{
  "n_experts": 160,
  "balance_bias": false,
  "rope_base": 10000.0,
  "qk_norm": false,
  "attn_scale": 0.177,
  "init": "uniform",
  "init_std_up": 0.078,
  "optimizer": "adamw",
  "beta1": 0.9,
  "schedule": "wsd",
  "decay_fraction": 0.943,
  "final_lr_fraction": 0.0,
  "train_tokens": 602000000
}
Below are experts of layer 8 (counted from 0) of a mixture-of-experts language model. Rows are named router (the router's row for the expert), gate (a neuron's input weights, with its number), up (a neuron's input weights, with its number), down (a neuron's output weights, with its number) and show model dimensions 0-127. Each number is 128 + 24 x the weight over its row's rms, rounded and kept within 0 to 255. Numbers have three digits each.
Before each expert's rows: "gets" lists some tokens that make up at least twice as much of what it gets as of all text. This comes from a sample of Wikipedia text that the model never trained on. Tokens count by the router's weight.

# expert 130
gets: "en", "er", "on", "an", "in", "son"
router:113118131147126115124097141103147147152120151149123156128125145160157109078134159130129136165150117124158145110115132142115132073157116122135112161089168130127136091139154131104136151107127156183172129160135137154167100145170091164128113121148113078133125092133154166122121165149153125121103077092081123143094142089115088126100165088107139169118122121163111148114128143116138135153142
gate0:112159109161118141093121095085147109112091129112121101119110084166127137157173167116169099092144111156104149138121129113131157070188111111140148169139119159114104115149141122137125114115146120099177157129148111147123131083112118135111119091129100151180110098135186118148138142134131153145117101099092122112138144118169157110138139091153116109147158119133144148116125103144109120146160
up0:119137160110115099152137146127162141108113148142148132123119160099158103151144121145156108151116188123121135097109141095199095141121176109175113129098131162103153120104153110149145132143158108123121070163089127124095143114140093130113092116115154117112141117127068114150132128137114130079140149137143175095104120124117162151142122138137173103109114164089129147123146123108099156130156
down0:144116153150144158134133159163138065125152158122145151141122122164122149158139049112134125189075167120119125115161164122142146144159134149104130124101161109128105126173116104102179124129072152126165133123146127120163128144134134136091123107133117148134135155111122099113084133144136124124108116164146145130144137115114145148126148162087141122134140176132085140098177122160113130122124
gate1:127141089096136121126101143136176125177152168123136067133125145169110179104140096124148121143142109117142086076116112112140107121113125164150169152101162122092109125166098095138089155098147156112120159113146127086113147100120108141106130112114122082117134134169160129137132128140130167105148115093106136168130138110116119117109115114161146147142117153158122131133122115135201149119143
up1:147105074092113113149150105127114123120112104173136139102132095094185097214119170133104132122090104154132129119117132148110150149138145111132097082145145109127151100123123149099140096117160101143122136088122143182126111115131134111132092137120132144114131140135163128126079117147092085169108162158147107100111132119102126158154076127134134128128138120131114101081131160132105137138116
down1:122151106116153128140131151126190089125127143156147136117153156103140128115109127115115174121106119084146170141111163126139051150145144128150096108133169083113113072133106141134120104113116107137109107093139086127159131121122110121151118119125162133161134117081141131113091089130141101096108151128114111130119136144087166101092092087146167125119108174118112127100169143160129131116131
gate2:157117131098144126136163112134163176117121143194126109085124178116125117071092117087099122170146095072141122158128138102127107103125115137062161144166139130120094154136138139112119134162112120101146123146125107128143157149127088151130090100106127132149110117158115111086166135112139150101122166114104157097144127119121094168112132115163147153123123145137119110169137114122135124110117
up2:102143129147119143121133132153093088098104168083148110128130111111163099149122164140148143143126105169116141133140153105090139113126180150139116100127116123162170141116105100103147133151096117132101143174144134068114162087106147102151123149100133145158145074116099127118113148131124142136190122185138133099084090120123111117111087108104123100138104126122137147143122132082123154113118
down2:129179086108138147149147149139164116146127134081154164118113109106126117157159152135127141167132127136112164081128138161149107103118080111137163143146161123089095140117161098119148130135099169104127160180128127144113142133134141124128097158136151101147119126111134160087132139108123093129117099110145113170121088165159113159160098144122126142137131168093105141104137094144100081171141
gate3:147106117135138091120104094168130135125120180146142142131118114119113158153148101143081101126140101108114105122129124176099165096175113107122134158120190160100156107142110150120104136134140083120144148103105129137111154179122119099109114128132120156103112133143114133143076113166118115135168109119184146143184086091162113124141156142117167148106122115141130104142121106133163164131114
up3:113151099148108154125110118088126117175168149136138115102122165143133139141142154135172134152106120124142141143108100146099141108108135095102124183131117093172129107143116099178167151119136159123135170156120104108104144089096176127115142136182114141110128152137145143162138113122130142133140124150153104093141143118125117152121106171113113138110119194134110191103089161134107124128170
down3:133089136165147088141145138104111112114153121146129174114143101068133164183117118151094129107134112137130124116085086126109129100110159083098129150153125114134126115111151101115122103154164109131124176095124170138129143183090118146150168118099149121152129134140114109121144140097125143142100133115088137128109110132135114122142103147151121124128148143126221126160134103160151145100148

# expert 108
gets: "im", "i", "ur", "u", "om", "ul"
router:156144089153135102116117095101158118122128144136136162098112144145156158122119156145104149147102109115166133114093101147109153092145094146133132148107175102157169129131138105122100127149141123178124138149104164118149081184135124130129110101132112110075108115158120139120115150150152180124087122132104100119113116118121129165109135119124142166124073138139153131073075126081124139155141
gate0:125105131113119147092115129101117108112087152116100167153138160137110113147139179156119124112146117103149099109153142138159119141124087131117125149142122154124162116173191158116094177161131113143113143158105143147144112161125137147087109125121136100145129165120115101101125154112161172115137101121102166086095120082152144103105124124103167120161124092147081128110121132144109182136150
up0:123111156104147132137165111088119109123166127086106185163116162131113133143144161167156107158135123123155117111106113132173144167126131090122107145129115122152165096110171121113105130134159122131167124159091099144178117181154077083122130142112090117096109134122108087126165156128149122128129131135137147092140109161168152109114135119147158127145116101132092155103142094125132158116134
down0:133125147081165148147108133140171097125160097176110132131135150136102099128146143097132094171103134133122125119111099116137121125114119140098111080132118126130073112108105124086139160093128126123172049085131112133117101129070144146156135094131132097109162111090105141168087135097097163096128110118089125108129129097138116126148114130110084138158102138125126131147126119118136108149107
gate1:085163112173117134108108116115091142173106112132112131123168119122142148125129137136129163187147105157133104111098128148181123088138131101150091155102136093113082122141140099114103147147154115149148135095118151113116117115097145144084098074128129106126142118150121113148095082094090136163117087136107095119117135137138156113140176101159159181138161124127122114133116111127116133144157
up1:132145114121129135126128133115116131088139166088141154160140114107136107152121148173147112159130106104100102135083137124170160124127149090164097126143157099187116128115138173145147113145170108125099119110142112145146081131110136147137104117058127134130135122141089136124138139173124120137052117122130115107164154146151150093122155093135107139120136080126071105141108094131128124108133
down1:145093157124130119147135130140125150165094153125126113177147065092132144120097130127143147122137146170114138116132169137123116155094140151142146146140131084158146160146152086158111138132116122124142116155152092160133168138146086149103162171118142102126126091162205156158120112143096108133112127120082128110111139140141118134143104101148119163144139109195135133138146129152109169144129
gate2:188146109142133151089137120128132149135115158151134127142122094124144129117118119137074107109110142110120131145117130156149103129109099129124086106115138098149087168104114142126099134109157104134153144171147140129081099122117130107155162090101116150152117157114105142097151126130133176111129127149092119090129129134119160126113143127118097099150111142106187175088064170094118074142125
up2:104099149104117102125151104145121119108132111132112123128082097114080129106140136109148140095140150105140109098163152111086123112130139117151170120118088146109128158135154118100142131110124147113073169106108122117130141129136081180032119148151183130115132130171169142113137124133113144126159114116136118111168131135117149120169101138099144134107162098162160107158157114120132153128131
down2:098116110153097155114135169124113128136125168131143136137128140138100108110116164154118092143098119124139108110130203150157087102175147153097101165110127076097173147103129147137108095136112136137130088122136129167143136140125150135106135053120144147138116151134123144131153138116136152101188084134122102118131167121112114152114121131081124100130134110124101138137130177133101157130087
gate3:144204131134138143108118099125153147168128126094159091146139111120124114157100168146132104112092107138148130147160118138124150112136111115089118147135160149173077155122116153122140138138149123141143149095177131119133103081128111122106113124131183152105136136131105139112128116126138142182109134119112180127148090108105157171119157178100125125112116161106128125128151144124132178173088
up3:121131134116135083141120120116141133131112136108114158134141107166125130080105095152127099137138133117089147135107145188098103113141148109150090118120145082147087116152122112107106156122128136157128097133130160104073121161128156127153154128081124149124121122162169095173086083143187136146196122145151129134097153145133131127146112131105161150120148112114154110146114158095165133125156
down3:106151103118125144161123110125135141125156124094166139150117114053130113148092135141110113150155116152159142134140135135132152120109073157109153151082090137115165151179128142139143171117168150142111114159187154120096132114105113095152079143079125120151121104144157152176130139098123124132121112129136103133086113120116182103148147134128093124140131097142162140100109150133129097124136

# expert 82
gets: " |", ";", ");", " ·", ")", " /"
router:106110123132155077112093102093137155140116139131143125080160179165137142115151137144116169137110112121130120110084107134093140086152113140175148117115131070144168119164135109119131128145137155144141173149093140163167099149158111147126104119151130089098123139149164157156109141137154177116110131112120123134113136094097103151112146102131133138086137145162153147078100140127137119154152
gate0:144145152095129096126169084161168074115105121152121104136118116144100125136167116128158114132109139113150145122146100153111108113115094099116097129130147175140107136136156145097131151130142131115136160124168139103078101172086137121137120115124093115155114090110163099137140117116157133159109163136102126151108099138125127087139145094082186113143149128168116133188101144135107143158150
up0:114083097148133145135132113173130119134097103117134110134123129114126132195079092152154127119161145130116126161135152135084120145113107149131152121132114133129121132131117171159154104167097082124102131081170109138059111141142120114172131115142112111094112111160126145136178105150118111160103133107130160109130098106109139130140080101134071116118152137123144106113110140176099125158111
down0:144093146125110138109079150154095152120124106111132145153136102165159146134126073102134092147133094121165147090104074122145133118117133157081128165089138176153113123104122143170106142147114132094108131096151081141100103143107131079126154139131108135136122089091127134121155102110119135101137143142103130134151123142164150104133126157102116133116158085151111110158169118137183155119120
gate1:137136134147115114078139113109139098102090127131203099164151108137105097104122084147121127117114162161162137098112105137112147139139097113147109111134093125149137105089156135129140143121173132136114118126134155199117157126116145105121108129076131185143133132147121095142151121146089131146155136114151106131115150077113146122151164109115160114159134152156118137098095154135089128173132
up1:145128111120142140180120140125105127110162126117060159109081148106142175115103162096108124148159083124124136127168121124145116116100150126113113151122142136130116168145107114130115096116093142144112109107141143113119090122132113157136169120179137122122118137127103156097119134095142133115123082136132138112088137183151167138093120158129107205090108095109131135153143093135166124099137
down1:137092122141122095132119136119103124159150086112118097110158110140156127138129113136094107127158125137125137152147101116142100065115079146112115139138098150141135104105146143124090170129131138124140109092071114120127146108102070131103146118119122147130140161132167093115093179125105157144090097150111123133139139149155125172100130126134122124098092135104164163137150067165134175117097
gate2:127093138145156190142141170154123146154156119162113105161134129145153103076153142159123213133136093125105126151096089141160124100142104141110127113112112123100133101134103132149135120134118101148174144160088095125152170122164164134095133145176122126143103137129146116105125138143132096144139099133079109128179127158128135164133155118135114115123125136105151155113153168118129123121102
up2:129082160178120120163129152190125154157117156104124152158132138146147134090115176107110169136111098117113090131139115138124117096155113111140112091094095127140106147163103101135115134145120108095160114124120127126128166130165126119119143114155153145130123127173176153123131118191133083157136113124115143120126129093131120137139137166149097112076141109112139138059140112148095097138135
down2:067120132118172146145148127125073115161133121145100078122142154152140129118123130109146132113179118148065141150111089101149137149144102132120170087089124165154177126136101134158102146151132125113127102150118132126133135097139170071143164123122174116116134119148127127146105163145127175159138151142158150093120151130148129143133134115145103133129115086159083134101152141108144111114148
gate3:118126145123152100144148112132158110138130163157112099163134151133097152099170145149071087107099107125122157066147111143112110126125112102146117150143138153103135150138135162066109135116138125123137140126133150113175113147111106127147155120094129119138139124098136094172113105122209166122142159120126078134172093139135130149160147143090140111170141135162146135139150159126112115118102
up3:171104127150142145140166126162114085123120115135088120141122126132116155163128091157129113128170140127147142112117115123187114169125133139125123160096060112157147131120159127115091109131121198126125112131109069126131116127077141131123113122139087169120121111102169143065153112121120105121129120106138174157147092146170135092122132125127127171096109116136112146154125141124128147118155
down3:136106135154159139160071156108109100156148138143140159142117160121132135132121109152119153106118120150121113163157150128127113150113152133168134078086102114090168122149155143149116129121109146130173142134122118114117155136146127142117141129154085183100110146137166114137112145109116142130151171070169125105125137153189109109147127136112126088107121139123101122126159106125162053134084

# expert 142
gets: "1", "2", "6", "8", "0", "7"
router:135122105155155100098118124118157160144141131166142144113184147130168127123159151164121155144137135121138110123107087126104129061133082152123121142127121110171126127121150127115093139114146150125142151133109137161145124161155100159157129115150082108114077100125160132123127151161134128122083125117077111124102158107096082168095139106088147130119110135176166148099118122110149125131170
gate0:118139141151162163131145132128092103122123127116114126101097133120164140149129090087096128120154103143102155122141141126163117164129144089131149129117105100123127121117100074157120122139079175133153107145136141097083108169172102081107091147115115122132114148127109068118105115138135122150148145123091114133117138138091121151117108133085163127094157117143074178182144110111146133153132
up0:186127146129149092140112140131130101098125140147141145117117125128136085113105196149138118138118116115168122115126078111118120093123106176125124119102185143124165096166135159164154125155169123138131139119133163144092183071127145128123127119125104154093085100122116162133154112142130117075103113127158110136104153133163147116109122154107091119126138135137129140111159154106140167139096
down0:134169102102154175121156103100120104116146161135116094164151158136119110152152100142120123085120103125127099124150138126182118106119168139117127170112075133158129100122094110116185129123087145122137106136100110067132133169131136126108090133134086128107130135117116134143138120132173108137151127107098155115136142147109125103146116124146134139113157155180193102112126139110127155165165
gate1:106167099130152050113124101076141123161122113164095111104148106101144098140132129142145112127116123129147107142122120120138143075109093106129119120127152132151114113162140130162126115120095140084125103120109155097139170135074144142127161114131137124154131152147099114120125092093132105151102129129115150140090094134147171164167140139156123136138087144155079099157121188122141107137102
up1:145147128160108104084147121136121109167112147119140151160162140137120073146117143114156099169133137150126143157138116117111156087105095104108118149150121163156116114109158143107076129123149126120152074115103117130122178124122162159162129089123130181152118144106162098148135124115115127128126129126122138132145142124152146200142163149120069134169154135085134167136088142125137125107146
down1:115115156126107199124135150128145150079154094112153114137137152143142139124136140131097159128129135180136122136168096118103114107137162125155103114153124129098123150094093100137159146132125087138129157154150145139151120137160143172097099163150141105073153113129125189079130136115098122149115128138108109130129160117148125057110149120118134140079124142111128138103092132171149154140137
gate2:093133104103113142098138128091122117156141129138135106148158103117171128119190131082168097134153137162106134142114145143134077115140147104108145154139160134154112100084177119140133120125101136099072107091112120131133134163123148146123148079144147138108137134128143136144153117167163120132141132129172126101104160122150150131120114105124156115171144107055091099125098093115100119111123
up2:134123145121114188177149127105125128069115099131116120106111122139133100166153143120086118112113100148106121127153141104123159138132171131156130097106100108088138156159138101151160139094131127106108127130160126114091129119116110101103113144165147107135155131129150116171129109129097135111110136072118073134158138150154110111112095146143156160136131110182127125151091108161183151159160
down2:105099087164104117091166108131165142153119140127139129124119114112101155109102121139109117098160149132137162141134122138120136147086132141088178137138132119121088099119109146103114125144116151131107107100113162149133139125138130179138163093096144165110136139164149120106081118149114140126170150155079169134098112164053145165113152131122144113125076118171109136159144125137142134124164
gate3:183116113089110124076105146102132102141112119128118162105099081149133080105133116139131144141146112106130125133147111108117107119109110130134156131150104166090116127088110130132149102142116094097121110124131112141128130095121135148132115171132110128138090112148104140072163169139095116183134142087147099130109092135139120160173138136177100105155106102144176155114112140156085140172142
up3:192108114201106149134123160113089129136104112153132143114071124138105121138141152163124162112098118171138154146121116153107137126128123121121088153100084098112146144128111143110063125136129110107120153113145135170154164160144151124149133128183120118154126149136137159115108132144128146142109126108100112090132130171129144133109165119127111137130134134165179107096075132169130132110152
down3:123102110141085169107138148138163110113103131166098105130166126153128145097143108141126108139110072085133129071156134115160122118141120107125170127160102126130102127117162134117092143089154157154123133114141144133123177149120117175116100146145148171134131146122166131083141174132118068155139119164133170127107090135060144107148132138137130129127111110113091130133149118106130108102130

# expert 1
gets: "0", "5", "4", "3", "6", "2"
router:148154111170155106111082133121148139160148109143138139112196114158154124117163142154137156174127128104128086120101045127123134058142105132112138132128132096150127112125148106105119161109134145156150169149098141138152105147138130120144120125149119114118093110127140153145116142137151145116113107133104136133101146085126110170099146090117131158115105144170154171125118164107141148136175
gate0:156144103147139130090100080059101134127108144177102195150133098153110111131151149146121140157099105125150155131127085121116171093122120122131110154113121097142134124128101093115098132135113118133168177108083168138127131131114109122116130127182107119136115111121113140127087161129096132132162127125137105105089166163154143173106116120160115148127117150123112098166167137135153126113115
up0:085096120119112147111144170201131136099143103084163104117119157087160138095107153113140113108112140110113121136114148111134112105121135164125125127134138126162118099151143176121126108119155142109125081134131122125119151138148151140100127111098143119114151145153144127141129125144183103118126112132109154140187108077115111101178175120113137099132162107113145139079069101104122119163149
down0:120105140139167102092074121091144130085124147114131093100108123114138127112148141135137127162163097097121135104096101115148094143148101116108142145133164098113148129082132158083133164171116117099116097121128158099168161130098168160157108138131103141110129092149142134164141138133147149101129084146166111131149120119157119153142085153132114115129122104082134156147116114105170183113125
gate1:121089148187130125069100134141147090113125090096115162152109127075145108123100124117165082120154153086127119148130124092111116110136150150118131126122123104158130133095131097151124162121108110083165115106107124125106131136117149116144136147096109119130132129123128126122179085122086061104117140157108182138116132139162132164148138132121126146137129116160125146136164142092183096135114
up1:101099185133110096147174115149149153097131156086133145121154098133117153160070104126137162104138132135120096153162139117123130113127117141124110129140143069093122131149130100111118149143126088111190101156135156149113132185127121141159159111102165142114150137129114107153119094123152115124110108177145119126170132142133144085159126074126140127136131127087105148117087124115140138157098
down1:167136151118154115112145118121159142157150090107136167163153165113119176145109101132090115150136155104143123122134127102101125164155118210078128144129189156127148138133122146094157133107140101112083119166119124125096108120110112149128152104096160168151169153130129115126133108123111156101095108144108119150121111143155138117133120125104174127142105105175135148128106134171131115163124
gate2:126164145098164116110119130138121160106099117131102089088131135128098135158137058145111105124140113150121117099137069136174124184131106132125111136093129132140129156117145168093122162140141096111143143127089117113142066126127105143150126133103128141152167100108149125114120099115152134154135160137157140136107130114153166116110117101117190145090118140134128089108138186143097157099139
up2:142095126127159163108153101125145140158176127137127123128118115149153160124149137146115147145104106084104172138100164121169139160117129127122128142115122160109146101116086125098125123088132117133139175125138118108089157137169128118138149132158125102104163122119112097144207127135105107151113113107104114152125145130176096150159109105145113127138087110119185137150154127179153121095078
down2:118078128126144143148108138119116125084158134119146127139165082121122149148107126119130136129107126140141110114120117159095195120115179162163128124118096118176106133108114142118144075100112154166144091134101115138066153130108121112100136094112146124122126103142138116108106171136078095101088172120167111100100127125121155129104120161088131171151124115167140114120147153130111147145104
gate3:173184109148139120135121141117045143141155108116145162085078127125093108126133133119133158116135130101146132111108111124082116089122127106114124118117125111190125149119096154177163102117100147151116120115116140125135148100135120100105138141115138105095107141137137158109148179105121142141143080145136157127078120144108128159126078111139106135163150080171127141133112128115134092130116
up3:129091113107086093111155163128084146133141145119130145120095132178099114117124120148141152152137099112140149116132088142182129123102137140105122108110161167098122110119109165151141166124147145135144126141149103125099105131108144129070131097111170140108127130155108087098162154134122145125163074127146134163101088102118136156149115134124116172144164074156135175101132168153137125134117
down3:086161081110121083171072158143132116150120153133061128128137147129158130129143104125122142107133134113110122112127090109146120150107151125156118149128135168157139084124152123116111162117105146155127123117110104126094136137179128142159118140110110145103098141067127144180151114132140164162151144095173158126122165123120132145106140131116143120084117187110102082144140149112120147129139

# expert 149
gets: "it", "t", "is", "pt", "ion", "ct"
router:179114116159127109121100089104132138118149178125163174117168183147130122120165159152108140144118130111166128120114106155093183071164092142122106155140145088165133134152129114149081125120128118136129137148150118159151106141142101145139133097164087083117103126155121156109139142144146161085075094127115120132113146129098125132093154116103142155122112147144134143105128124118138127131162
gate0:158145151126118112120143129126112127165145191146168091150140148177165108149134142134084137118137135147128148118076125150109149099119144091152117144094146140133128119165132119144128124094176154131107125113143164141117100112125143144150129109160146098156137133132113156128149137119107140152146130114122034149087154135089151102140183149092100119121156100111111120126082134141098157139113
up0:092132117128110119104164121121144135154114123115132119084066075118178121100103074130141140156145149093119128113133103095171100144167100164141147133128173165087130137087119113125124136150113110143166109154119099130170139171108111123129148133120142153086172123126163110137134110110161162103096142113110144143113092146166102130116123151144133145108153091150145131119146143142144086130105
down0:070159132142180132147083136106157179147123124114116117143111105124127105111135146082131107138109117150127117135150131104080143129128120174090080131124144084102095140147125173142135135138141093152134148157115118115118140140143105166096122154176158140166151145090147130159118112138127142122181082100081123180153150106116106127113100112142131119131138149145130152130134183133141150137145
gate1:142153146067133139148146108099101121167163126138097134091108096131128123115109124121115120139124145131127148124156148098129164078086086115139094158090147119130116126131161105145145148158109123163131112122129161148152108125137100191175141109106124098114114151134131149145084166089142124143135183105143079118123119136133148104143110168164178117150104106117128136102091150143100114120159
up1:108079120175150101128151114162091147103175110134129115143104130122118174135142126126132138170102147153150134137098109122131068175158099126111142152105116121097128134112109150135127111098150131120182152134090111123196109130097144097091138138147170177103147101089122114153160119127110138124119123145117072137119098116166164134112132116163134137122138133127156121097116095156136138148121
down1:126168106146146131151139088127148112123097123116120140110122082187127159174080119143122161122097133110120139149152130096127145120165140083141135160122090075155148102105121137139127109124155115159118132122089121141113127147105141127118165168171145125145124119114112132122136105203125100114122117112103108117112161147146161129156110175175131139114122105093103160171104143111158142129170
gate2:070103133141163152123116124142137138101113078166187121126095139140123109109108153070100121132123111109135133120147137137114133112082107117140086119131153105148145105154116151131089139157116146104149157174127120152116108177130135152114107139101155165117120103100176164105116122141157111124075091140110157102107137125143074121122122090145139116141144104156125141132109121101078090145130
up2:121161137127107170133173105172128115132129146117126118135124179094065121128155154101104082140110144099099141130149149119097126130142128145172133125148109126149099111172144079153124164112117148113132139145152118108172102142067182153140119090114115115134132121093150138119125148081143142131128120146175095110120146094123133142103146110163147138091122142132097105102135163115117147102165
down2:109157145127141088140100112111121097100127147121135149147090104132098111124127098161124176109099098114111148126132124096136127129095116112128106117117122130113139107115151111123100103104106142126150157100163129136150164129165115122128096185142181134091191111172102118153130120108140131109152160132101141078154114145126135142117141082136163146098129118104185111179131152092100170140154
gate3:122125090154097085142163153098081147120144129136131128131174141154092164121161120108137110166099132095125088146143133069133138125117178169112118118148144106136150140159173116080177133115143122123123139155132109127117078130154078139112136159120175129143132104151104162129114148142147119096144138116127142128123157111119153139127100089078130097137115129122094128161144102107174112116122
up3:110133108163134190136120103128135140154117117139072123132110132166138102117167099116152149159158118155104136109122134134168131095124094155146179182102116138108115132113136168120116137096114114125149126133135145113124175123146153133119108133209093143102118109123189115113121101137114118147143147098101131123128170168093119107115124128156123187141150164150152134121111130085132105135117
down3:186165164111137126139133126094158133103149162102138148155149113140135126125128141194116123131107117122119143068099134123120132109136182097143150125129101096144113129105139092117108182122093114090137162140134150159100114178141144114156093114143127099101143139099093137123143094106126114115158159122148137145118146124148153104175165091163128102108154121142181165148153136134140119143128

# expert 37
gets: " |", "9", "i", "a", "at", "is"
router:122133115131153131116120109107146170126150146130133152101155136129140149135176139160082163148059113112131124099087079174106174084143119149152122148112147091142131138157170126128132114120115121141136138139107163132154144136148099106139111107154140149090130120120146124163103128141130173105108138121106106190099130148103127154098125120100120147100117169158158178080112121097111125147139
gate0:110159137136168126108129058131140146097177148118128158153094172110165141122103089133092140160086123156128153152089123126104143130100065122120100146129133144128119128082153119169134114135128108123156125147149127099154111154149074099183121076148138135093105098158120161126146134116139114115110141096127125124150116126149156130120136153140098186130107116129135134123091158121119131140139
up0:124109142139115139127112148137142125148116086132122113100095135140126075103115114154149158141113135156130120106124138132171078090112214128139140142142101146109156140109111154118130138134148138085124141109111074151135169148117097107122175192093111137101161105127127121151111161171143140095130102147132135126110173112143110142150074090118124109114135122137100124148155103080127126145130
down0:143108098129161117092135165127112139145148112164066095136140147093141102082138138156117151094129104122102088088163145104117108182142140130124164115116088138104145141122157079134149148159130148115119087138142134142148124120144157132143083076126140131109155052125142105114109135102160144124132167132117112130117142079111102098133140113154135125101147111131133101126106102109100091117136
gate1:135103083117102125137105163108125145132105128116121145134143116141185130126146164146102135120152105127103129097152097120125153098129142131147155139117158154103152093156095115083128118093132149152116143143137153136140113119155147130140115160178111144107105145158113120104117106089124148056163098134116125108126105140126101138104151147209121097128072139188116159100148123104138129161129
up1:130124109125116171147089175122105157151096134094104141146145109114131137170152184103126139149126102151087123092133157153151157124140176140156137125101118141102125126115111136104188113095121103112123119173133099112127127131127126099135102157124149152105153149134131116145098111093146172089125096115141163116154135132142125141110150163197104122122097152162112154119158085090145138109107
down1:137084127119131103119115111133151097141142151155103131111204081131138140116133104139147158139187102102105116086083112145144099089117129106119147152140071111143112107099089124164159137168121098136123129099078083153086104127145117139125127150136139169118142144117109116127174102131094146127155118099145150106126122137115102137137134132157089109120107128146082128081144102108125121128126
gate2:133112136133088109137137184160115105134137141103174139122166113159124140112121160097162122136106094098113089100106143137086146093107085132093132145139136134167110126120132111155102152104143143119136140143165136148142130091117147157082114117145167083089112145141118177141134151120130148120120136128097131107111082151136126169141143121150144096101143169098158097182093098117141157098138
up2:135120138159153149118111105119149134124091128116153107132116112155117134124191157113135130117150148185155167162122112129170108128107131164117094144120105111120117116137120172128129103143162157096141143142109108084101115131116117109135143144144114185126114144167132118115132143091132137148128056092136138115137155128112146177107128126115117162129108190118117115107162176120099161106186
down2:122132138139142111157139145086165138146117136142139170125168136157132122162129119090128156144119140140171114134123145110102090160130114147116116143127114132119136088101124112134149136137154108127128162069077082128116100109139111140124148143124128168108122135114111063086106130122122147103146102142154095119142084139169119123114123161159100144116097186160172106134139147083140164119185
gate3:105137145196107129126109132107147129101137111130168113129125122104136139138166141164125148101150112094125122141133098153103116084129106100131122156144126119173132164125124096118120120083155125176165115144137151150119152167111116146115142065114088112096167139149142126167145189155121165124095128139124092145133166105133142155108144127103119113126151192116173103129140135161141138139145
up3:168130109094174116119099118144132134161182134131133148084130133154148110105102090131130144144127143128133102129104123108095140104140139173117128133157135149098136079150138126122086157117150154135120102140085140140114135077133112136155117141148139076160105115099123140133106125116161124083127130126104138151114177136127083134120137143115164181156157112136124177178100160077152155140143
down3:117205160142151132127154111117157141128102176125134083122146141127135120119113154143156143159153102127083131157123152123116109119124134121162129120095173143118166112102112172126152141105133110113134121108110140157135089196150124122110111133096128103131098169125137094122090167104127106094131129122097093165116154147104106083149153154113149159115096166154128143163114125118137088103132

# expert 121
gets: "i", "}", "/", " |", "u", "e"
router:137105125144133123124131113100156145139124139134149127088133140150117141116169145145120156171135079124139117112102084143129112105175098139159110109108165113139130101152134154080098144136143122147127185120121161147138107117181109142123085129148087114081116085144157139104083130121150144106089097124109109168108145111094109151103165066116145164111102139157134132098122148132094120144141
gate0:101128140150130150150136151143111111148109121128128112147146122137154085094125150178113156132103118124114093126116123109131119124152096149164134121137142129145116104155128127110101079131184148131119178132138111160113114153154130139163143139128087082124092147121105133187125147113105104121110160143119074160140107057119157127123166161091136148117151154152115101109084131163099169165119
up0:081078166116108130120155133157123121135170116164144092129157139140125142106135163173150082140154147135119088094131118133146123124110147129109185143115144116142150168099123116126111106130116142156111141137122163123106118148110136104147142183089165110130117137122126101113153107133155117109145097123133129123111081125097130138115170165120156148083112121175125196122129103140166086097138
down0:136076119134122126105109144158154193136138123135161174130121117151117115109072126130105086149134126102098127137133155155153112102098152149110131129134082112161085142143133114114150126133143134105132139096187144103130153091157163148159127117126106129165128128120129113118118080093096116116142059158104133129120118177108121105077181129117145124120113140091143143129122087109146128146132
gate1:136147149121114139130133127086116190088135105174144114093110099151164147149113114146111147163128115160156103087099127161111128114113109125108081141088162106153144140120122121091110113095132149129154073104118104119125141109058116120142123085107101153102107135129087116132076093107103098093136115109151120119148109144080080125120123133131111123131130111164124134138128106152091127127130
up1:097098098121117137146172139129147175176166089166083089113121142147137170133139129126127154117121123147095102111168161096102114148106114173113125120104131136087120149134106150124063131138136129104140159096143083130103101140091138171115208140101099145108126126109106090134090131110113140143110113107138114124137133136101114158144106124081134156117116135126131105127110134136121100118150
down1:089171114108133120125099147130100143107083128126141110184138125078066109123109120135144140142164106080156115131176098115134114131150119138134095107142104154124148133125141121124118126192161108143110148135129155153097105143168128105089092125150148095164117106131114165098151125122165143156136153111113116139113099157143116093128133115141116091118138109115162129124078152100175144109154
gate2:121147148163142130092100100131160126166138150129130133163146118123164151110141138148144093142117116108146175135115152113121163106115154180112107115135156135138115123091165134148094088087142133141140117144105130121140109134132170125195150073133139089114135122118163124148108103119113159086094157091131125135131115141177127128142116121114143112161090189122116111133098179105156144159110
up2:122114099111170127171130090120121139146175117097086128137123113124191109114129146131114115166074128118114134102156127114113113152101152160144132152105144162131140108133160137183086088126120127067156134134128084105097144123148124123166170113158157095114089137116126130112125125087125140093120151154100155163138098175127108170121124115121140140131166129124121116160118163108137108136133
down2:147142145094135162105131092134082129150146087139126142120059169104111150150122157130162120130128142087136152116128099133085131149113153139095140106081131125152155140131111121168124102144170126132114123150093155124125141130159156119136165125173118162141120108115075122145111118105150151159129098128111112171152108094127108104098149114162124134157120087109113122119117182072157146109145
gate3:122156131123101137127103132140123140115155097165092137122131127178123170136155109149065129106112109137159103096152072127142113090115097138137113127134158133150129121085104136100107136137107111172155142113117159120132138110129146120118091126134153095147164135126192167125103138141084117135132107104125154170090122119099093143140156131188138157139133131175137164086165115117144134150105
up3:101119172128170118128133101119122146170132119136108130139113114135113130135154143114097164156121112151136153137135123117136103119143203122144101168144096083147114155132165097171116152130096145125124105120124083123114147119143119150154120165152139206089108111131097116153130119146166118113091148166129107127152130135169145105137143094077094123138149095104128082153130111141089124129152
down3:073147106111164145166112135137112129128105123108142130116041156158141149115137141153105130057100087167128134146139114109094134204138110137148117109126152130131151144114137183151108146090143166150130104144128123083111135122098164102139140139098147119142109083152152139137105121131128133089133109126143105134150179150135137088094116138122139146132098112131152133135111133112118111121136